Below are experts of layer 7 (counted from 0) of a mixture-of-experts language model. Rows are named router (the router's row for the expert), up (a neuron's input weights, with its number) and show model dimensions 0-191. Each number is 128 + 24 x the weight over its row's rms, rounded and kept within 0 to 255.
Before each expert's rows: a language model's description of what the expert responds to. This comes from a sample of Wikipedia text that the model never trained on.

# expert 7
Commas and conjunctions. Commas, and, or, table bars and parentheses that join or separate items in lists, names and clauses, e.g. Jadakiss, Styles P; Becket and.
router [171 122 134 128 108 176 163 127 133  98 112 137 138 115 141 143 125 155 160 124 102 131 103 122 178  89  94 178 121  81 143 133  99  82 120 136 134 148  66 174 117 131 110 128  98 112 140 128 165 126 110 132 131 141 142  81 115 114 132 160  93 141 183 176 155 102 122  76 115 175 135 119 145 139 147 145 141 133 166 121 121 139 140  88 146 142 134 149 139 139  98 173 128 114 172 132 158 107 149  70 140 137 115  97 124  97 128 118 135 112  64 132 149 126 121 106 147 123 143 156 116 155 100 167 114 136 142 132 112 184 134 130 120 127 162 122 115  90 158 134 125 108 135 124 159 134 182 137 128 143 122  99 101  88 122 128 115 124 105 107 124 103 131 139  90 124 120 134 146 125 178 115 156 141 131 123 112 108 135 140 123 117  81 134 103 125 155  87 140 113 158 124]
up0 [113 105  88 112 109 157 115 131  96 124 145  86 163 100 161 145 145 158 161 142 170 105  83 110 141  94 147 160 159 150 139 144 159 147 132 111 117 138 123 132 141 142 123 148  93 136 119 114 134 113  91 120 167 131 122 102 163 146 118 106 133 104 115 167 109 127 123 118 131 123 144  96 129 142 108 156 129 136 102 155 152 115 103 129 158 120 117 164 128 115  99 120 167 176 159  69 134 122 111 125 116 119 127 162 117 137 141 110 136 157 154 113 121 134 136  69 107 140 124 120 122  81 134 168 122 129 193 186 155 120 135 149 117 115 136 136 123 123 145 149 153  86 107 121 103  62 151 146 165 139 110 184 134  90 113 169 143 126 139 116 114 135 127 160 132 121 132 108 138 143  82 101 124  96 137 115 161 130 170 156  90 172 127 134 166 148 102 165 150 135 116 111]
up1 [106 106 114 149 151 156 108 158 115 155 148 124 160 121 143  87 168 175 128 153 137 143 117 127 155 193 141 133 148 126 109 149 103 144 144 115 106 124 118 157 136 138 143 131 187 148 102 132 127 132 110 160 155 134 123 100 119 145 149 140  96 118 134 105  93 126 134 152 126 125 103 108 157 135 132 171 100 138 158 134 130  96  95 138 130  99  86  88 120 131  76 124 103 161 106 113 107 155 123 131 129 128 113 113 101 112 125 137 101 157 192 114 137 128  35 125 136 154 140 134 150 101 116 130 112 122 118 130 138 144 140 107 156 102  83 140 132 157 110 175 122  82 134 145 139 116 131 124 130 115 104 142 136 107 147  48 112 150 127 110 114 142 159 127 125 119 142 101 166 134  64 122 160 139 104  90  77 156 110 147 148 137  99 140 136 122 150 107 135 139 120 158]
up2 [151 209 144 139 153 139 136 178 149 130 155  96 130 110 138 112 123 127 155 134 125 116  97 154  99 136  81 135 141 168 146 136 164 163 146  90 108 146 122 144 105  92 101 105 134 164 130 124 124  82 137 139 113 146 169 167 130 123 117 127 123 113 138 119  93 122 148 135  46 123 148 149  80 148 143 148 120 148 114 119 143 104 125 182 102 147 125 157 142 149 169 123 132 124 113 151 111 139 142 116  95 175 104 127 147 112  88 136 130 116 133 137 107 118 157 116 123 131 141 129 148 146 149 116 160 146 124 115  92 146 151 160 154 137 106 158 145  97 135  91 130 137 169 116  92 152 178 105 126 129 109 133 133 112 141 126 165 144 120 148 121 158 125 178  91  63 134 128  83 132 112 129 156 116 119 142 122 112 120 118 159  99 141 113 112  67 131 142 124  98 122 155]
up3 [119 138 112 138  83 111 112 138 127 147 119 124 136 198 130 125 168 117 132 125 129 106 161 113 163 109 114 141 143 146 141 160  76 160 128 162  72 129  71 104 145 158 155 109 144 167 110 132  91 143 159 138 110 118  96 119  89 131 150 145 109 139 151  90 154 128  90 128 170 132 157  84 160 103  93 164 129 160 115 140 161 106 132 122 156 171 134 108 121 164 101 175 124 105 124 124 103 147 139 135  88 133 130  75 134 151 167 121 114 110 121 137 144 115 151 124 126 158 153 154 137 112 130 156 127 135 141 128 125 146 124 133 143 141 144 104 110 162 144 104 141 170 162 156 125 105 132 171 124 114 145  57 123 109 157 169 135 112 160 129 119 115 111 119 128 137 133  97 105  96 158  99 136 147 150 144 113 109 150 160 104 119  88 153  99 126 110 126 111 161 151 156]
up4 [138 115 165 154 131 163 165 133 156 105 118  90 110 131 141 103 122  81 130 169 132 125 136 161 104 164 114 128 115 160 123  95 133 154 112 133 137 146 153 134 121 126  56 122 160 132  61 176 100 166 122 132 108 123 136 122 122  90 167 168 122 128 150  89 156 140 132 114  99 155 137 113 131 130 142 124  88 132  86 134 143 139  85 168 110 127 143 116 158 149 113 178 123 142 119 164 157 129 149 128  96 111 111 139 138 130 124  88 137 155 144 172 129 113 133 153 138 151 138 111 136 104 104 123 135 190 142  93  71 151 110 103  93  97 156  95 104 133 116 169 132 162 160 148  86 108 105 129 148  89 112 130 110 148 120 172 109 103 130 124 109 150 143 137 116 109 148 176 148 134  98 134 108 122 157  85 105 124 140 123 105 108 109 133 125 120 116 118 121 110 144 145]
up5 [147 119 146  88  87 130  95 155 155 126 121 147 123 142 156 114 120 158 135 158 117 146 139 101  44 100 139 137 142 110 186 149 145 113 148 112 126 163 131 153 171 139 157 173 130 146 113 141 135 151 155 154 107 107 147 114  97 128 127 142 124 113 128 110 119 137 178 105  87 108  86 109 122 140 165 113 117 156 143 125 152 123 115 121 150 102 138 107 147 156 130 172 107 174 101 118 134 133 170  95 121 126 132  90 120 104  95 113 116 126 117  99 134 107 120 126 129 101 138  67 109 138 125 157  61 151 137 122 161 134 125  94  88 155 112 170 184 124 124 115 137 104  67 112 103 146 127 121 162 152 150 123 127 106 103 140 119 153 122 109 116 122 137 100 171  98 109 102 106  98 146 139 108 133  85 148 122 116 106 136 141 122 107 153 127 138 128 131  97 120 102 164]
up6 [128 116 144  94  90 136 113 135 114 112 143 145 126 150 150 150 136 109 124 112  96 124  61 110 141 139 104 127 141 150  98 124 123 171 165  89 152 147 151 170 121 107 135 113 165 103  72 109 106 150 159 133 131 103 138 118 166 150 208 144 116 175 127 187 156 147 111 125 130 101 127 144 104 131  98 170 118 112 157 117 151 132 108 153 131 121  90 130 127  78  97 141 115 114 137  96 137 121 109  91 134  99 134 111 122 123 116 107 126 133 108 159 135 136 109 144 141 156 119 139 120 103 148 129 104  87 151 101 110 181 103 113 107 151 165 125 146 124 148 133 147  97  93 184  94 131 138 119 140 140 118 116  90 125 176 121 107 126 151 108  96 153 140 142 140 139 132 114 121 113 167 129 117 162 122 190  97 131 150 147 140 106 123 118 144  83 121 152 102  91 157 131]
up7 [153 115 148 140 121 101 151 129 139 155 103 114 159  78 125 115 140 109 119 146 126 149 119 141 133 156 133 123 139  92 113 139 116 101 114 149 108 114 157 104 148 119  86 154 127 160  94 131 111 125  84 186 169 127 128 119  94 145 114  97 153 194 135 131 105 103 109 133 113 129 161 133 151 136 116 123 113 122 101 109 163 158 187 110 117 103 124 101 155 162  89 182  88 108 135 154 109 126 116 117  97 116 116 155  96 122 101 124 174 126 125 108 113 124 152 105 131 138 142 152  98 162 134 128 114 139 116 104 150 153 151 133 139 157 135 111 140 177 133 162 120 122 164 116 106 143 153 118 144 100 112 137 156  96 127 124 124  75 138 130 101 165 142 135 154 161 130  89 141  87 147 120  84 163  86 117 115 116 126 123 125 133 143 118  99 128  71 121 109  79 119  59]
up8 [131 121 113 152 123 115 123  91 138 127 127 131 111 154  61 159 117 128 115 100 103 118 146 140 117 156 122 119 131  94 132 157 155  98 126 126 130 138 120 129 128 136  75  90  81 107 132 108 105 155 140  99  81 143 153 103  92 130 224 139 107 138 111 121 129 166 146 147 144 134 172 170 138 171 157 103 174 135 129 117 132 114 175 137 152 174 133 129 133  96 122 132 126 143 121 137 102  92 138  89  83 163 149 143 150 153 124 154 134  98  96 120 149 109 108 162 143 152 136 168 110 118 140 110 108 106 136 189 103 109 138 162 172 155 137 159 125 156 135 124 133 133 131 147 125 106 125 140 125 119 105 139 149 143 150  93 110 149 141 156 150 167 116 132 152 134 181 135 110 113  72 120 147 125 162 119 115 124 157 122 135 111  94 153 130 130 105 109 115 101  97 122]
up9 [113 123 145 121  83  87 150 152  94 145 128 116 111 147  90 102 107 102 156 127 122 152 173 128  99 110  47 113 133 141  87 106 152 125 114 116 126  75 143 134 170 138 121 137 102 107 165  80 120 142 136 143 129 100  73 121 140 146 122 122 144  92 147 114 138 108 123 124 143 134 116 113 133 111 140 138 108 104 109  81 118 115 123 156 101 114 138 177  83  97 147  99 159 116 118 108 113 116 181 115 132  95 134 160 129 102 163  91  96 178  77 111 158 114 121 111 133 140 151 118 129 128 127 134  98 148 128  85 131 127 148 112 134 120 133 119 107 112 108 168 141 115 143 191 143 137 144 140  97 152 130 111 125 152 145 120 160 165 210 103 141 158 130 124 126 133 161 126 125 137 143 128  84 110 145 155 150 153 162 137 120 126 119 125 119 136 128 102 145 106 133  96]
up10 [145 155  84 130 102 135 111 111 149 131 189 126 122 134 128 112 149 116  90 117 115 121 149 115 167 133 174  98 111 130 120 125 111 187 159 172 169 113 138 110  89 192 134 153  91 141 135 135 133 115 104 135 128 126 100 144 133 113 111 172 132 171 148 133 146  85 143 145 124 131  95 108  95  97 141 136 124 122  79 127 111 115 106 141 110 113 134 130  65 102  98 109 123 142 133 104 113 131 120 178 128 122 129 138 140 116 147 156 114 143 116 180 158 128 114  96 109 118 117 147 111  97 102 129  91  99  98 111 111 112 114 154 135 146 119 142 114 132 143 110 109 124 104  86 117 103 103 118 139 144 118  90  96 110 141 135 173 106 152 160 174 137 148 172 123 130 137  99 185  81 132 110 107 124  98 176 140 153 106 155 147 151 129 151 111 142 141 104  89 108 162 113]

# expert 25
Date commas and digits. Commas after day numbers in dates, final year digits and month names, plus table bars after dates, e.g. February 24, 1971; 1996.
router [141 131 160 135 121 172 177 170 111 149 112 125 161 141 149 135 136 179 139 119 134  94 125 163 155 110 121 133 129  90 166 138 122 125 100 123 118 109 136 168 146 143 118 149 119 108 108 106 146 128 144 157 130 145  88 108 133 158 128 114  91 146 158 161 137 141 146 132 126 141  87 130  81 137 131 174 144 149 129  98 154 109 180 117 138 132 111 134 152 144 151 148 127  81 150 129 135 142 166 129 151 166 110 139 124 126  88 150 132 128 132  91 127 114 145 110 162  93 119 137 127 123 131 179  97  83 106 138 100 167 136 120  91 147 130 138 117 104 153 119 108 139 160 107 118  87  98 139 131 156 136 111 152 115 150 122 107 138 132  86 107  69 152 130 134 101 101 120 176 100  90 165 146 157 138 159 165  63 117 108  98 135 115  87  91 146 118 146 167 152 119 139]
up0 [ 99  88 118 104  94 134 107  95  60 114 133  94 140 123 148  74 165 145 132 147 117 110 127 109 142 138 138 110 150 109 137 143 108 157 148 113 110 103 138 141 141 141 133 155 138 156 147 100 112 176  83 161 109 122 154 103 138  96 141 117 121 148 113 129  92 144 142 116 108 111  96 128 128 109 132 109 151 126 128 150 132 106 135 137  75 106 113 117 162 105  88 145 136 134 121 186 119 103  93 139 126 158 158 148 117 144 123 137 116 154 108 142  91 148 165 123 106 148 130 167  84 114 153 133 129  81 135 172 156 125 129 105 129 102 163 130 102 110 161 118 135 153 123 141 176 114  84 139 131 135 102  46 126 118 125  89  80 102 193 123 124 145 154 132 146 131 125  91 105 128 107 123 178 149 153 120  91 115 142 138 109 136 142 129 114  91 146 134 135 152 138 139]
up1 [ 99  91 137 107 133 165 123 173 110 135 129 114 108 119 163  87 165 109 172 119 141 156 124 132 101 120 123 127 146 120 120 133 132 135 111 108 110 150  82 138 131 137 136 180 132 144 130 152  70 124 147 107 127 102 157 112 125 142 110 109 111 140 137 136 132 125  89 119 167 143 119 106 135 138 102 137  97 137 157 168 145 164 144 129 120 133 162 106 155  98 188 119 145 139 100 185 119 107 131  79  99 119  90 138 136 100 156 127  99 118 112  76 101 142 119 104 108 122 100 101 186  86 135 177 137 117 123 124 146 135 142  64 149 154 119 119 138 124 135 112 105 126 153  87 133 134 109 135 179 141 102 126 130 117 131 151 120 121 124 114  92 166  93 116 115 127  98 115 140 123 153  83 114 125 111 102 132 118 182 157 158 134 122 162 119  86 172 150 109 140 128 165]
up2 [129 161  80 173 124 125 129 154  68 177  89 130 120 114 123 159 153 153 107 104 131 101 143 153 122 102  53 146 128 122 144 145  94 122 151 103 153 152 151  87 116 140  70  77 119 111 144 126 158 125 122 120 153 122 111  95 136 159 126 132 138 136 133 100 129  99 120 159 155 110 135 122 109 149 176 105 141 124 130 168 107 130 124  83  73 178 108  99 142 132 124 147 140 130 149 112  98 154  99 159 111 121  98 131 145 148 136 106 140 174 130 137 153 164 134 108 122  79 117  92 136 123 169 138 176 119  88 108 158  84 109 113 117  82 111 100 115 139 131 100 116  98  82 127 128 119 152 147 119 132 119 107 149 129 104 125 133 164 110 145 145 100  93 145 140 151 108 115 109 120 137 137 117 107 122 151 128 159 123  94 115 134 117 155  94 139 138 113 133 107 154 147]
up3 [ 83 134 149 145 127 103 136 161 118 123  91 139 118 141 127 139  80 156 118 114  97 123 166 126 107 144 141 131 131 105 112 131 111 148 114 115 158 159 145 141  94 162 102 130  79 119  89 119 139 113 127 130 148 142 139 142 149 154  85 148 158 130 146 139 105 100 137 153 144  95 113 110 128 154 109 139 121 150 146  77 122 150 192 147 173 106 129 116 131 181 140  90  64 142 156  98 105  90 152 111 121 162 125 107 169 105 140  99 133 122 164 105 126 108 127 128 123  87 120 120 152 141 146 135 149 179 180 137  91 118 130 108 148 110 135 142 176 143 154 109 109  92 146  91 142  98 163 123 140 144 126 130 129  69 121 146 108 163 177 149 154 102 140 146 132 130 115 103 111 112  97 131 128 106 179 129 134 149 157 146 129 122 102 121 138 131  87 113 127 152  90 114]
up4 [145 136 109 137 115 141 132 163 166 113 129 124 130 121  90 135 141 106 126 120 131 118 131 143 150 132 106 159 144  99 147 119  90 137 166 109 138 116 117 124 133 106 161 117 124 159 157 143 128  96 203 123 130 123 115 149  94 156 144 149 124 123 174 103 160  73 136 140 186 114 124 167  79 132 114 112 113 151 133  86 165  98 118  95 127 155 117 112 177 146  90 112 129 163 142 141 127 118 146 138 157 133 130 119  93  92 176 138 114 160 117 124 135 132  78 164 135 136 125 101 167 133  97 162 120 117 124 149 146 166 161 142  85  88 100  97 119 161  67 124 137 135 135 141 136 136 106  97 110 129 136 169 159 142 101 126 108 125 135 141  98  90 135 141 158 108 122 155 127 159 139 146 111 116 136  82 110 135  96 142 129 105 105 148 112 110 127 119 103 138 196 100]
up5 [ 96 168 101 110 128 114 165  99 134 130 133 114 142 137 121  98 121 119 119 115 120 108 105 111 147 116 134 124 124 141 113 138 124 121 116 126 107 134 123 145  93 135 134 141  94 143  87  86 172 160 140 169 105 135 102 148 150 138 121  74 136 110 120 130 130 136 119 115 161 139 155  54 118 101 111 151 117 142  80 136 135 130  90 142 123 114  88 105 164  80 145 130  96 108 183 121 165 157 135 130 153 101 144 132 133 137  86 155 106 122  86 151 104 139 165 140 158 141 140 164 143 115 132 158 105 109 108 129 160 137 106 139 149 107 106 139 117  80  74  88 127 126 136 137 123 151 139 125 112 113  97 146 146 114 151 142 169  69 121 140 119  95 186 121 150 126  89 115 154 105 154 106 165 107 150 164 116 109 109 109  86 126 116  78 130 131 117 150  95  88 129 114]
up6 [137 110 111 124 107 112 103 140 172 134 144 147 109 144 134 124 120  97 108 128 130  74 152 115 119 145 112 148  96 125 146 103 152 133 135 156 138 153 177 121 165 147 115 149 164 167 149 155 143 122 138  83 119 100 118  93 143 132 112 134 103 149  71 138 193 136 158 113 119 135 111 125 144  81 141 141 138 113  80 107 123 121 124 123 173 116 125 138 158 104 162 116 147 190  95 106 130  69 169 141 144 153 116 102 119 100 154 112 156  79 129 100 159 119 122 151 129 146 121 123 112 135 110 110 140  94 116 133 137 116  94 137 103 160  93 144 134 144 122 172 176 117 111  62 144  91 129 119 130 132 125 136 104 144 117 113 139 114 154 111 104 122 136 139 147 123 110 106 122 134 113 171 136 105 109 113 108 133 169 123 110 140 138 118 120 142 137 123 147  37 121  93]
up7 [155 123 103 141  93 146 121 148 147 121 141 122 101 151 120 152  90 139 115 107 128 130 122 144 181 101 166 127 139 141 131 112  73 144 133 113 112 119 113 143 180  99 127 100  92 115 126 102 121 107  99 108 114 144 129 112 115 127 124 139 139 153 146 139 128 138 144 116 113 112 133 118 139  72 165 128 183  82 106 149 139 102 128 142  88 121 144 119 127 122 137 141  99 132  83 138 140 125 106 117 127 125 137 105 157 142 139 105 136 107 151 105 128 117 146 106 189 111 158 110 125 115 163 149 135 146 161 125 129 135 137 135 163 132 104 153 107 125 135 124 142 110 142  85 145 115 162  68 131  93 134  75 105 127 132  93  66  77 143 107 141  86 103  92 105 189  83 128  90 135 159 125 172 133  75 153 140 152 156 124 140 115 139 175 136  93 116 157 136 125 158 111]
up8 [118 122 150 114  53 141 114 126 177 165 132 147 143 155 114  92 142 166 139 103 165 105 124 141 187 142  78 143 128 131 161 166 139  92 145 156 100  92 135 163 123 110 126 113  88 112 151 119  93 128 108 106 115 124 140 143 140 151 124 141  82 181 128 171 120 103 175 108 135 103 127 143 108 122 128 131 138 150  94 131 129 167  90 115  98 154 142 123 110 154 147 157 135  98  98 175 125 152 110 133 113 163 121  92 156 119 127 109 151 130 133 159  94 147 181 131  80 108 124 159 116 141 105 114 104 129 121 142 107 114 129 146 144 135 165 118 124 130 117 136 134 158 114 147 127  93 144 135 116 139 138 114 143 142 139 133 130  92 205 126  94 128 191 133  92 101 139 166 128 152 144 108 118 117 135 157 135 135 134 115 123 108 108 118 119 147 118 147 144 110  95  91]
up9 [148 143  99 136 112 116 127  92 125 102 113 176 123 123 131 123 155 132 108 168 116 129 104  88  83 128 142 118 144 118 125  80 134 100 142  85  88 139  97 109 105 129 130 146 128 159 148  93 111 108 120 147 108 139  85 137 118 138 141 114  88 134  93  66 161 145 144 126 106 189  80 176 130 129 128 107 140 106 129 124 145 105 105 100 167 153 139 140 141 135  79 174 128 106 122 125 124 127 128 126 124 111 141 127 152 119 129 126 180 145 116 125 111 107 147 158 136 139 141 166 131 118 164 152 133 172  97 175 204 164 151 122 141  90  67 164 132 144 136 116 111 130 162 125 115 151 124 141 137 115 120 153 136 141 137 132  75 114 144 120 122 106 146 112 157 125 142 160 132 122 145 146 103 110  59 159 173 127 168 121 133 122 121 119 150 124 133 141 134 136 138 110]
up10 [128  81  87 115 151 142 112 140 108 134  88  91 119 112 104 127 161 122 147  63 117 123 161  89 162  93  99 125 156 112 113 123 140 134 150 107 147 116  93 112 156 153 142 118 116 127 106 150 122 169 106 127  98  93  93  93 105 145 148 154 110 141 160 140 111 146 133 147  95 104 125 120 168 128 138 109 157 163 132 136  70 185 170 164 167 152 118 137 109 105  96 147 137 130 102 131 119 164 139 129 140 157 131 147 130 142 143  97 167 148 103 120 151 102 136 121 123 148 112 116 142 106 147 130 103 114 174 145 181 126 136 130 127 113 101 154 112 142 152 103 123 129 106 114 127 148 128  90 119 134 135  73  91 129 114 158 136 143 149 141 151  76 102 137 138 153 178 114 115  96 143 111 136 132 156 169 133 141 157 173 148 128  98  98 162 130 145 125 113 114  83 154]

# expert 17
Table cells, foreign scripts. Pipes and spaces in later table cells, Nominated, semicolons, and pieces of non-Latin scripts or foreign names like Tayyip, Kyiv.
router [140 180 163 129 110 123 141 161 149 112 143 159  68  86  87 123 100 109 176 134 148  76 136 108 146 125 120 152 104 133 127 138 124 140 159 143 130 104  72 151 131 157  59 155 119 114 106  83 167 160  86 127 130 138 124 157 109 171 177 165  83 148 129 147 145 137  98  89  92 120 114 135 141 144 156 149 129 157 154 100 122 184 130 125 143 118  97 132 133 145 139 149 102 110 118 129 175  68 134 154 121 130 135 131 107 117 137 118 117 134 108 176 134 130 125 107 131  99 150 132 119 114 115 160 124 114 117 149 107 141 180 107 122 148 158 112 142 112 167 134 144 104 140 147 146  90 137 138 122 129 129 122 118 117  89 150 116 136 142 142 143 104 143 130 129 122  94 151 134  97 142 165 121 118  96 140 128  98  98 142 115 129 165 103  91 119  88 158 117 110 133 159]
up6 [126 116 161 112 118 115 151 115 137 146 146 122 145 178 159 129 152 125 114 111 139 131  63 152 128  93  83 128 126 137 114 123 153 100 175 107 122 144 151 107 109 101 124  74 119 126 120 160 136 142 102 115 120 124 127 155 127 116 130 113 108 136 118 183  96 125 122 139 133 122 130 141 151 107 152 121 122 119 128 158 148 110 102 153 134 103 101 162 124 160 139 129 116 115 144 120 148  85 120 119  96 113 144 164 154  98 111 166 137 163 153 164 100 180 150 107  99 146 134 129 121  91  95 113 106  75 153 108 154 140 136 137 150 170 142 107 136 132 130 105 134  68 126 143 116 144 128 117 124  62 126 135 121 137 170 104 151 106 152 124 117 186 147 138 151 115 167 118 142 131 169 140 153 110 156 134 100  50  96  91 125 135 136 149  97 108  94 178 122 105 143 129]
up7 [156 151 128 131 116 133  95 113 129 132 160 176  78 134 147  92 152 156 151 124 120  75 154 120 148 106 126 138 143 154 118 132 154  94 165 115 137  73 126 128 141  98 115 144 130 126  76 114 133 106 148 116 121 162 109 153  82 172 131  91 169 147 122 123  91 136 112 122 112 138 106 102  97 126 158 178 181 126 135 133 105 128 123 138 138 124 173 120 122 120 117 140 139 157 129 137 129  83 109 116 181 119 121 120 147 146 142 102 119 106 114 119 104 137 108  71 144 124 125 133 127 111 139 122 169 128 159 120 119 168 112 119 132  97 118 113 118 160 180  67 123  94 138 128 108 116 146 121 116  91 115 124 121 118 133 126 134 121 115 106  52 127 110 102 143 150 147 112 142 176 157 156 140  94 124 157 125 154 109 146 109 104 151 149 145 118 119 171 127  70 163 108]
up8 [140  97 121 125  66 108 118 140 113 115  64 133 163 106  97 145 125  95 136 142 143 126 119  82 159  84  93 154 124 110  92  75  90 142 138  94 131 147 148  94 130 133 155 126 171 117  76 109 112 111  84 155 129 180 141 130 102 171 126 131 118 143 110 149 110 118 141 173 147 113  97 105  85 105 137 100 138 128 147 118 156 153 119 161 130 120 152 137 126 117 148 112 126 139 133 130 173 100 116 139 143 147 103 117 142 139 152 130 128 150 132 125 129 106 141 124 122  86 117 117 132 100 103 127 132 118 125 110 132  77 180 138 138 188 129 117 131 131 156 106 165 139 132 158 134 126 137 124 127  79 161 125 115 103 119 189 101 142 141 112  83 127  88 157 137 114 140 105 114 132 129 141 145  93 106 139 161 164 119 122 118  63 129  84 143  99 149 131 115 110 124 140]
up9 [142 195 125 171 140 134 128 132 103 118 137 141  99 134 142 135 100 109 102 122 139 167  88 132 134  96 139 121 150 142 131  97 125 138 192 114 139 130 153 160 141 152 112 126 134  69 128 123 130 152 148 155 145  82 111 178 134 185 165 145 155 139 154 144 148  92 134 163 129 103 110 147 118 142 101 124 148 121 174  92 122 119 118 117 141 143 154 185 136 153 136 114 141 136  87 134 137 105 137 127 141 126 162 148  90 131 180 188 157  94 152 129 118 135 116 141  85 128  86 108 109 159 139 109 131 161 145 119 127 123  98 151 132 140 130 110 134 116 105 134 139 142 141 176 122 137 144  73 135 153 137  86 119 111  91 163 134 132 104 101 145 135 123 143 148  81 137 125 105 150 146 118 138 115 137 135 108 123 129 161 143 134 137 100  93  97  95 136 133  91 110  69]
up10 [109  89 145 120  74 130 123 125  79 124 130 109 137 114 106 126 105 127 104 103 120 103 142  87  88 109 175 159 103 142 136 125 106 142 129 130 101 127 148  98 115 157 157 124  96  89 150 174 182  73 104  69 142 140 117 147 104 122 120 165 148  95 119 156 135 155  96 108 143 122 136 145 109 136 107 135 169  74 106 126 124 131 132 147 150 143 115 103 141 126 138 164 130 106 111 105 145 156 111 112 174 149 110 118 157 109 139 122  93 142 156 135 124 134  99 148 129 126 150 206 108 100 101 152  67 124 155 141 124 140 133 120 110 167 175 123  71 107 147 126 157 128 135 147 130 175 120 153 146 107 107 107 112 130 118 121 128  96 146 146 119 133 129 126 132 134 117 170 149 115 171 142 106 115  70 126 120 117 114  98 140 135 129 126 175 127 112 123 103 137 134 111]
up11 [125 116 101 141 102 140 147 136 136 118 156 130 122 142 143 153 113  93 114 115 126  70 128 131 153 141 128  99 115 112  99 101 102 131 134 136 129 126 118 122 136 143 152 107 150 138 123 110 116 116 130  75 123 157 122 146 126 124 179 120 138 176 135 140  82 112 139 140 161 158 110 122 166 133 135 129 133 125  80 147 125 129 143 142  93 125 100 154 120 105 151 186 138 124 131 143 116 128 146 176 148 138 123 131  69 117  64 106  95 138  78 155 140 115  76 139 144 102 125 136 117 109 112 127 165 144 139 147 148  98 118 110 121 132 155 126 129 139 175 119 125 123 111 143  85 158 171 124 119 109 125 131 179 121 130  67 112 108 127 131  71 147 151 134 110 105 101  92 126 140 157 191 121 123 137 164 137  55 137 145  78  94 121 137 144 147 100 132 133 149  92 103]
up12 [ 84 161 134 122 110 119 135 132  52 141 151  98 121 132 167 148 151 122 157 145 110 138  95 109  92 129 104 121 113 125 133 171 123 152 108 138 141 133 140 108 146 175 111 181 170 176 116 121 151 156 134 116 170  87 134 139 108 163 165 113  97 136 130 104 133 120 120 161 115 115 122 138 150 131 132 124 165 121 130 114 148 155  95 152 133 141 133 123  80 104 154 115  98 112 148 108 160 129 113 166 118 135 117 113  83 138 126 212 171 138 129 125 116 121 129 121 120 144  99  99 115 104 148 134 130 104  99 125 115 107 132 106 122 128 138 111 120 130 169 137 110 103 196 120 117 126 117 130 109  95 112  95 116 105 106 144  90 141 138 141 119 161 118  94 174 181 106  96  98 102  88 130 161 144 105 110  96  93 142 104 142 116 145 141 156 141  98 145 154 125 128 110]
up13 [119 146 122 127  78 200 137 118 125 111 134 129 131 126 126 147 172  88 105  94  89 136 129  78 100  98 105 135 106 114 110 123 140 129 164 167 115 137 153 128 144 148 122 143 141 113 143 108 122 147 147 159 150 139  83 110 132 189 104 142 121 124  93 128 125 158 119 132  68 129 152  99 123 111  94 133 125 102 115 100 164  88  96 131 185  83 115 119  88 137 121 152 121 108 147 151 148 105 147 185 119  91 131  92 152 163 134 126 122 101 126 110 122 127 124 113  94 140  84 111 115 101 174 122 135 106 132 139 126 128 131  97 113 142 141 109 121  99 117 116 138 159 147 133 144 112 107 135 107 104 100 132 166 113 153 101 101 115 120 128 127 188 118 168  93 115 140 111 158 115 164 214 114 100 123 117 141 122 101 129 129 129 114 134 143 156 126 123 129 145 154 129]
up14 [149  51 143 118 144 112 108 137 123 125 134 155 140 131 107 123 114 108 119 158 156 131 119 130 103 105 151 116 120 111 132 141 147 150 130 113 118 103 169  90 128 107  79 163 121 117 126  92 103 119 113 145 133 138 100 158 119 126 125 130 159 109 142 138  95 165  95 174 119 113  99 115  91 153 137 100 153 152 123 137 128  65 125 136 105 135 130  97 103 167 122 150 127 102  81 171 135  78  99 156 142 130 121 171 149 143 129 110 107 109 137 119 143 133  99 127 135 136  88 116 149 128 119 147 148 116 149  97 151 166 147 120 148 136 160 110 107 106 172  99 179 118 182 109 115 129 134  99 118 132 144 135 105 152 161 152  83 144 130 151  43 151 175 122 129 125 113 114 144 114 138  95 137 175 105 108 131 157 139 125  88 146 109 127 138 121 102 109 141  93  95 115]
up15 [111 132  94 136 137  89 102 136 118 169 166 153 143  77 156 154 155 167 186 104  98 102 135 120 111 162  74 147 127 157 109 102  88 115 197  60 104 136 135 131 114 125 151 118 145 112 118 117 121 117 141 152 115 146  70 146 142 119 161 150 111 158 110  89 148 117 131 150 124 131 138 141 140 147 125 104 124 141 157 100 126 117 143 153 152 115 136 171 145 106 131 147 137 147 108 166 156 115 149 108 134 104 107 109 152 169 138 156 129 154 131 133  61 110 142 112 155 143  98 134  92 191 116 141 115 150  99 125 123 139 109 100 108 144 107 145 101 142  87 148 124 135 147 168 117 129 127 118 135 142 106 134 146 126 144 124 151 156 160 118 148 157 117 160 108 150  85 123 142 127 111 174  71 105 149 116 118 141 115 115 143 119 137 112  99 135 147 108 135 115 108 150]
up16 [145 135 128 195 106 131 111 168 121 160 143 141 100  83 141 121 118 113 167 162 134 152  91 106 159 103  89 141 134 145 133 154 140 117 145  85 146 128 135  97 162 122 107  78 170 158 169  83 122 150 149 157 125 108 109  99 108 147 141 113 124 138 131 117 138 154 142 193 100 135 125 135 121 170 151 145 187 117 111 103 108 105 118 104 138 130  88 130 110 102 144 137 124 140 129 129 120 128 148 140 135  86 126 124 128 133 118 107 138 138 141 119 152 136 130 109 139 176 106 133 100 125 158 143 159 134 140 136 121 165 131 148  89 114 126 119 158  56 126 107 117 169 135 122 136 124 109 127 150 158 129  88 120 138 132 106 131 145 145 117 161  99 173 127  97 105 141 167 125 117 122 100  92 140 141 109 149 137 101 151 136 159 131 186 151 134 115 125 187 151 129  70]